{"hidden_act": "tanh_gelu", "lr_router": 0.000496, "num_key_value_heads": 1, "norm": "rmsnorm", "init": "uniform"}
Below are experts of layer 6 (counted from 0) of a mixture-of-experts language model. Rows are named router (the router's row for the expert), up (a neuron's input weights, with its number) and show model dimensions 128-255. Each number is 500 + 25 x the weight over its row's rms, rounded and kept within 0 to 999. Numbers have three digits each.
After each expert's rows: "mostly gets" lists some tokens that are sent to it at least half of the time. This comes from a sample of Wikipedia text that the model never trained on.

# expert 5
router:491509464499476510510500511460525529468526522527481463459522544490496493468499467506493524533540494502533517493476514504511500542495490478493513509475495530468499510552507500461544454527528443536443540472493483508493513495514486493549524499516494508560542493484497527529495441472490495453435480491486461500510504484516528456477509456549494449491530494465486466532520488530505524507487
up0:493497515518502524495469503514505517496468487483511474535469488482533471467420498496459535488474495506516517473471451540504473501494481492520484514488503488481534489471521533523523504498472511496505491528491455505529492482489474526539485476520505492502512487532533508435456553509505561470466490467498523534460519551529530514502471478512522447510504493503489495485539497469534532534495
up1:535490460445490534527521498503501477495502467488527472482523481499501498513488499516546537499474561471524458540500516461494484500483512457462526509506488547502530502487545527488467496523500478541467495514488464490527496514468483499540530483523498469470503527467467514471494493497460487451481456484487498515536517472498528478483450463497477496495525534476512514479542475508492491485462
up2:504448466480492513503448499499484540433500535526478494513496505503495496502466520546516527543493517510492482460448522487505522480471473504495550500473525500523528467484490503528479471501499464528474508518506448490494506490494497517491525518493474517531521504514463498473435498516483506475495476483512498530525511559520490529487560481478456434485499485476548517535506530513497530526469
up3:512457477503497529498484479482513498492527481501491481462520480490522452475467505530508508504503488520516485457542511491497500531505524509493519545509480482502513521511552487498531511498520531487494548495493496466470478475482493486593501480492500500550500530528468490507516486464468502522509516487501499492468488487503493512512511473498468535494475497532510485557555567498507527493488
up4:490460451495538517491509501516510530487474504511542438504503453470468502516462507504493507542478500565503524506506488504486475496511509474547455509503498502459505509500512513483497536463478481518487510449511513521502506503448539507516525508516528458511530495505485456492508471472484493502489454498476515503479488487473510499468486439524503475486544492469445510508542519500506521502482
up5:470505523490528536515487492497481466534489487515454528481491503476541482471490482515482468563514514500485485528483498493460499526513524494506470480521463489488513471487537508467474523518497496486489485500513479488494484498477521542530536538516508513550478482547465525542443517510484521477500525498514479539453490542492472505512486495550486507490503516471490510480501474467552505482509
up6:514508453558510513464458523499552473497497483532458532515478490472477476474497460534490550481505505519499455464469519521488462520497508521513532535506499487513522527481530441514489465539510467493482480485507522486502487464523540532468556493476488448519530536528502498524497503472467502520489506525483482461513531502486520507518482475495493469476493507500483497493542514504522502496521
mostly gets: ").", "=", "|", "|---|---|", "---|---|---|---|", "."

# expert 2
router:479529508562538515512476486535535484536485513508519522529525515492465533481524519530531462455461527506478495477475524469540460501563508511488505479510491483479505507475507489492461508510523471466517523530458507461478461480455512479487473482493488522530520482475446495520474487495503541517500530507520480465480438481507483540491517521521493467532473496552477519535526474508442529511460
up0:470531513468496517500495516499446528530511475496536481498491494490515534502503516460497489495501545483510466474505509487517501484478472515511521536515487532501516508530492519540474532528526458550500530486496461487510524468536493468470495520502489480455502506457535509462483535478514521463483507519521541441501546514461515468507501537510518496530509464484485487552506509467488516522495
up1:437531479465516437488462473515538450520515482485475496494489479519503502483517458519516496499494434464507536468500504473530472482484487540512552499501491533503501491424464525532469442549497511518530524546516501486485468458494492506496517453477518483525511494497485512460510477514517506564509493513499507539529511458517500511525486471485509487508497511457467469531492467487516498481499
up2:473477505548541499475486524551522521513454503481495518521523483509514513562516533507492485523495523488520514486525464488531557495508536492543493493485510500497516490454525532436497513479509467522485490506468518490511518485466529512498526494472490500522483513507443546543500507488507461525547518484516503496485549502505486463516506425491505467480487518481504500516512492514517522489483
up3:470513487498488507528440520481462454580500502450492511548497433503508504468512525488486514476489469511502504516493485522479465530518531508479500514486478540500520468488503513541520539522488480498478493510510523520470492501474505467516532498524493501484487514489501477463505514456486563484476478550473486479468462520502485473492519499477504476529487526471484499501495500507493507489488
up4:460575501512494546490486507507486497517462493485506479516569500466475512526546469520473472485512508524511501519446513479521499451531491461510504503491473491516486523481514489520488461538523441500510446483504450496482501518500509464488506487490507508469465473510490507501497483457484538506530521512515513509462476511523514507439507533501492482499516430517520476461487480498487500492516
up5:491547515541477529545518518488506468519490511489537500538549481490468517462499522495546496488448486518432498436532510521489506510513486494497511500525509558467523535491480521500514500502507517497558489499493475486489492504501490458489476469510544522487510491474502479530491474501507536497520476532510487490495484499515536497507493472522450446480527466501460525490473469486518501514501
up6:480501522538534500501527468548536504510504511525526488543491484494466511479540513520511490498484533484499499525456524467544504500547499502533483506530469449473543479498539515467450539507474477478500500560495485467487506493493473467472478427519481544512489499443454534501490507479526556477519524512524509465489506494505473501523532470522495493477499476475458540552536498507520542506488
mostly gets: " South", " North", " West", " States", " against", " released"

# expert 1
router:482445499482516480469529487467496530490472431524480512523483481469515486514525459458521493530513513505483495479530522561474512496513510474477486460505480530477507491527505468505536462456511511506489511530479506553496513553501510511469526519539452514497529488470504503514497515521514487487563533498496494499538491530461477504510477489459504566525539488501520478507555520446531511475483
up0:494447485474474534529459509509493511491478490487512500474492560523469518536491502458548444460490485509489538511529538449480493480507495492504519476528475466485519513513542540465518510486489459502533505469495514518500486518439480508468473463522514505529490511496490544525497497514528493511524484467489512527515466520515494491531512520475509509495514537542510519481506474476513527484515
up1:489543474520566501461487476467518502471515463489522462517450533484522533508462512515531517502488483547507489478494487509458496511501507484490481511485522488498491442552484479463518469508546519479492514454524504496473519511507511528524495487547477464492528537503478529523505498495508482502562503491531468454447474497474538490486505497529503506498510500428499498499535515480478530478481
up2:468518529506503497519508453502505520489465438561526513470476482469533514486495485515528504491496508499546510463508507504521508513533538517522488516443543514477484521421484523468499471477517501546522506523453452482500519556452471516485466529508501495534507509452480510521466492509531473514480508509552492497488487510509480528522483502458501505475499465526509502514480502529486498473460
up3:486477500526497480544514479521500509491518499499488520513510498487531534464445522483490515540468458538520503485498498502515511489511496482461448484514534490468513488483482527547486505485514478485502474523499510472398516539515500509505493520498504528484489494465497531497475481487534466488469509516508476484468492479501449486495482530512496474485479484495485546517531536476516492478539
up4:506533443431525482558473504515458491499497490473515519498499510470501516531507543497508463476501500470482460524476518553494532503486495495516462503510498504488461450481507492500542537517482484519519503527492477515488515512515543517503534508500464532490490463543481447512478547518516511475506471493537445501527461518498502525506453533491551492507510493465496477462502486479527521518471
up5:532478487519514532474505465484516516513497486521555510516536490468548501512490500501477477487534481459480512573492468527474523521497535500518509489495493536508501494494471508470475539491470527505498479495517571541464496524494482509496527541484479490504474508487495474504516534490519534514545513512489537477519490472485493479497463470494525483474528498489501509502471454482538470490495
up6:474486450563534500487441535491460481528500531495489502499461502522497481508520530483559547482478524481499521472493508484545511493492476478488493475500509501476486502484485454509487516535469495533554457498509540499512485499465502500528542462480515531487531486519505536478513501419511508481499516514482499491522512485476498487500489446493522529524467535493528515475529507486539476475538
mostly gets: " Har", " Mar", " Bar", " Du", " Ka", " Ber"

# expert 4
router:476490518589540486459473521497509463495504478442488488502522487516512534488454494488501513465490522496504509536501523497475484516497513518529488532560496493550443463478486541482503490505493524515522476479525527514486520520500468462509495480485527486500505496511511537522518473536531483525452521516503553502535509535521522496518514494487496485497502525524503484488466450503513503521483
up26:519544484549461467531515493481509481482500537523521474499524539510491460517503490474457490515473506506513469496458465501464507543527475452518507534471479533561452490523533519470549536451478465530514501512510495529528463469510506531479532483496488487529493497509495497476479530496453488490499555509515531515470462524513507462501512462543500453496521483493507563455492504496495501498468
up27:512485480468512486534510530521537498511450469450508467472528530522495488510495487506455499472502504483553516542468517548504485499501468550467520505523473535504465486480493465475510499496519524531478482507484509511458506517517504517505546507464481552546422476491521480481492488460491486517485506464491486484508504512518485515499504533495514474499473493474508514472490499468535470485507
up28:491483492527490446511522519487503464513522494473480438511510475495480567469496512504474482490474559496518526568528492527544474499491528514518528502510492502535500518497503455515465467510479529503501470479534505509516498466451491489492476482530498520486486515515522479492493514481541501510514507501476517510503468475499513503477524492516498503501534504470486498481492463482522477550497
up29:441484483489531515462536502474515465508517481482458494483499529488479503540478527458526470456506529492461509516446499521449486514497493556503531505460515480512487488520519500494535483528495494547531510461511459509525479500527523510521490456515503571535499524483502492485468461502533486489496503493507538533558520484490504463513536444508478503517524456526472489468442485519525511502506
up30:499555497477498467524502563481513502491537488468489515473463494500534502478481494500528537498518511470535503523484532490510491463526475492498514488511492498529515461465518511500507457521514497512520506487467507487434488537509508507489503499538505509500467550478446489514505517479535497479538501495476518506492485476563477492496468504532509476500512467497475583523516466507495501472486
up31:439474516455527499494505476492478512487498501507516523483474475483518516515502468533533484474470530478476499526460484530509486516533462456499495481473507527534515473501480467487551505522474473489500530452519461502492569518503500507520526467491507508487514522520491461513460462481519493493486491521502483553511525488471516489492507467461501511483529516505531517451524495473533545507448
up32:522459490533528478486462492513481550522522497479522508488502503499499560502491510469524500477504550473469513494523487554477473496493474484510471480514505484494491494486508472514485464500492427508448534472525501521524509512470516507508502486490487511461538525481477531513446505510548513487469449503506521468547519532532526528517493515483516507466474495485499474544487451468485473504496
mostly gets: " ", " 1", " 0", " p", " c", " 2"

# expert 0
router:473535503460529481498513507521548523497508485497512498495495496474517469535475531481468448506519530521526513516485538522497505525494457524473513458507517509551461529517511542539469489503471490517522521530507504460531479498484503518510528423503517453479494463516484517484494535472523515494502479513467535456475506504513502525510491496466471532485519528505490503540501491490485498476519
up0:452460481506497460541457465488498516535527470501474496508452484518511470494497505484523506522505458438522514484472563521473493515498480504518485482488491498533516507491533471532468474490485477479517513531435500521529520493483493532494540518492529505498474516505495480497531459521471467490499471478467549469528468505553518493518468487478502505451431532489504484484505514535503509468488
up1:522492453492499523501514489544460493455470503492499462516480462503517514484494487521522464529500537491513479510503533476512464502452477483505457467465505472504518478506543487507478494514515445492487436548451495502462517501516469497481542506487520512482477516474506490473493506479490509518512465499467540425520501537466473509534501491500494539508484486533473513562506479516459501496487
up2:459478519526473492521488510504515543502500500494490514524476505498494504503491486486523484486502497465537528548532501472481519508503483472507527480466488494526500479533478459535452469491476504518522488543515508493512501498488498480515467477539464505491524479482464465508468542462530516454514524476485460535499485506483515481474512468514543522555517463438501522500479477517519500503484
up3:512498504537519468497531533518520464546501475498524488543471542488513532495504484512490500481500525484500534454506540481462534508500507474465499440471503498450492480510519497492464471483545493542509470501463505498452483499456513488455524492514509544510461520541483484521469492494474519503505496504507520494456520495521502477490448464516477497488513495479512473472479496564482502510471
up4:470545525461512508515482514485485509480510459469485491495496507539521489478494500474476485514451524513512486471483523511490492478495523490480468503498508515481511504465531528534528491511478537513468488467514484477448485507492513471526510457448471483500517496533508534527488489503479537485511538467490469473542533497495487502514488497511500489521478507487479469510525514498542543471514
up5:508529448502484456521458522514550523536491470480549483510496530487530499491543489478550495480487504480468496508476510545500491461502458490511499507520548522477453521514510507491495471498447505480542501494519518508534505485490473515534469497495491518502518529516520470498483493551505511536466520499519510499499514485455495489503496501479530484512514469514546528543500505533498487455525
up6:507520515544503501447497467490509526502513461494521538546517512540524537456503522459457464486495514499496514497507510480499552496528453482534533536528469498447482479470496507457515483519476495502505474523530511458500537508456523489520472493520497506476533560503494515442517563479526518484545490500481503477491516514452486486564456549534516535464453516490487535494489534482485515474500
mostly gets: " that", " which", "°", " a", " it", " It"

# expert 3
router:500447446498517505463532539487501461447496483498507509523543472480533466530526518532448476484509491547454514486497481515491466470482486444481465536519472480468509511470526532504442540469491516498532520505485545501496518519491505572487474488495481546491516531518521508526473534492468496471503500523515498473528492525512475527485529475518494518547535472495492436470491502484534502447470
up0:499492527493490459507531509533526504499540527539544522523541471488529513460499483529553485492511514477469551467515463485452532454516463510495475506494481515501511524453532486484517495497452500499535477509516476514500505503498546510522495508471498502477526518556491493513505522491475511515505481486532502507485522531523475450462516509503520476530482501517482520476506477493505493494505
up1:527490509516485514441454519503485464501493508505492476464472497474492439520449510519538506553471498522536509536468491533513474494513528504486480525469463507503490545488516485500550496498452470502491452511504507516444504520511506522511486506436478504480482494533538518490489525507493473522534490499474540488526527509484513478460529513487505500515497456448465503499497502507483534514491
up2:519469498477463510495532512486534520482511486539525554464482498520525492463539541518531495486502498507513463503502542504477505463489493500501523498491506502493534475478532527541513494553481484464497488472480491526504524506511496530544453500480468532460506503487514533537467471518478518481485471468521497508509542500508527497497449493501493540523470475500535469498527500519457515512473
up3:519468551540499465481500479487513493487499459459481484524486485501469504518509510526487447493472494477510508469507506493511443529493524476476510440491452505468513524504484520511489485507470547513522506543504548467513496485510525505503503491505501516498509495469502541485476482543503501489454479537465496516524522513445484523483488524471446450520473470508525488490509464471511512466477
up4:542504488451492530479480508473519486471498480475454497471496457484517522435496479549456455479511519522517506468454498447503516471505525476505515520498458523462523509495492538501513527492535498518474483468483494503478478500532503517504493506471510523532500497513475491517475523450522512491546521518496534454526491497480522518514469468532484490514488492453504484531521490491488510474501
up5:476502550533506514495455489496484464511472482470477505537499498486511486516500509472515496464486489444479502459482493459509506468450508496479518486554480488449477470500522490513501472436494486518509468537514532507493469524484492548531525486515461509507528520475505505521529513536493499499550496539489513520486460470487477515472504490557495492493505485480475526442495497516504472539463
up6:496504445530499472499490475550482441474522518511536517479506470498473517485524520517517510472494429473498500489544479494509482526488515429536510445451476489496510473471501533528507509501477569486485501524485450505504527506495544531517496489510500482486486535499502521493495495476525528494513480459560486483474484475462480513493486491523511496489503478488461507502534485480466524481521
mostly gets: " de", " con", " Al", " include", " been", " consider"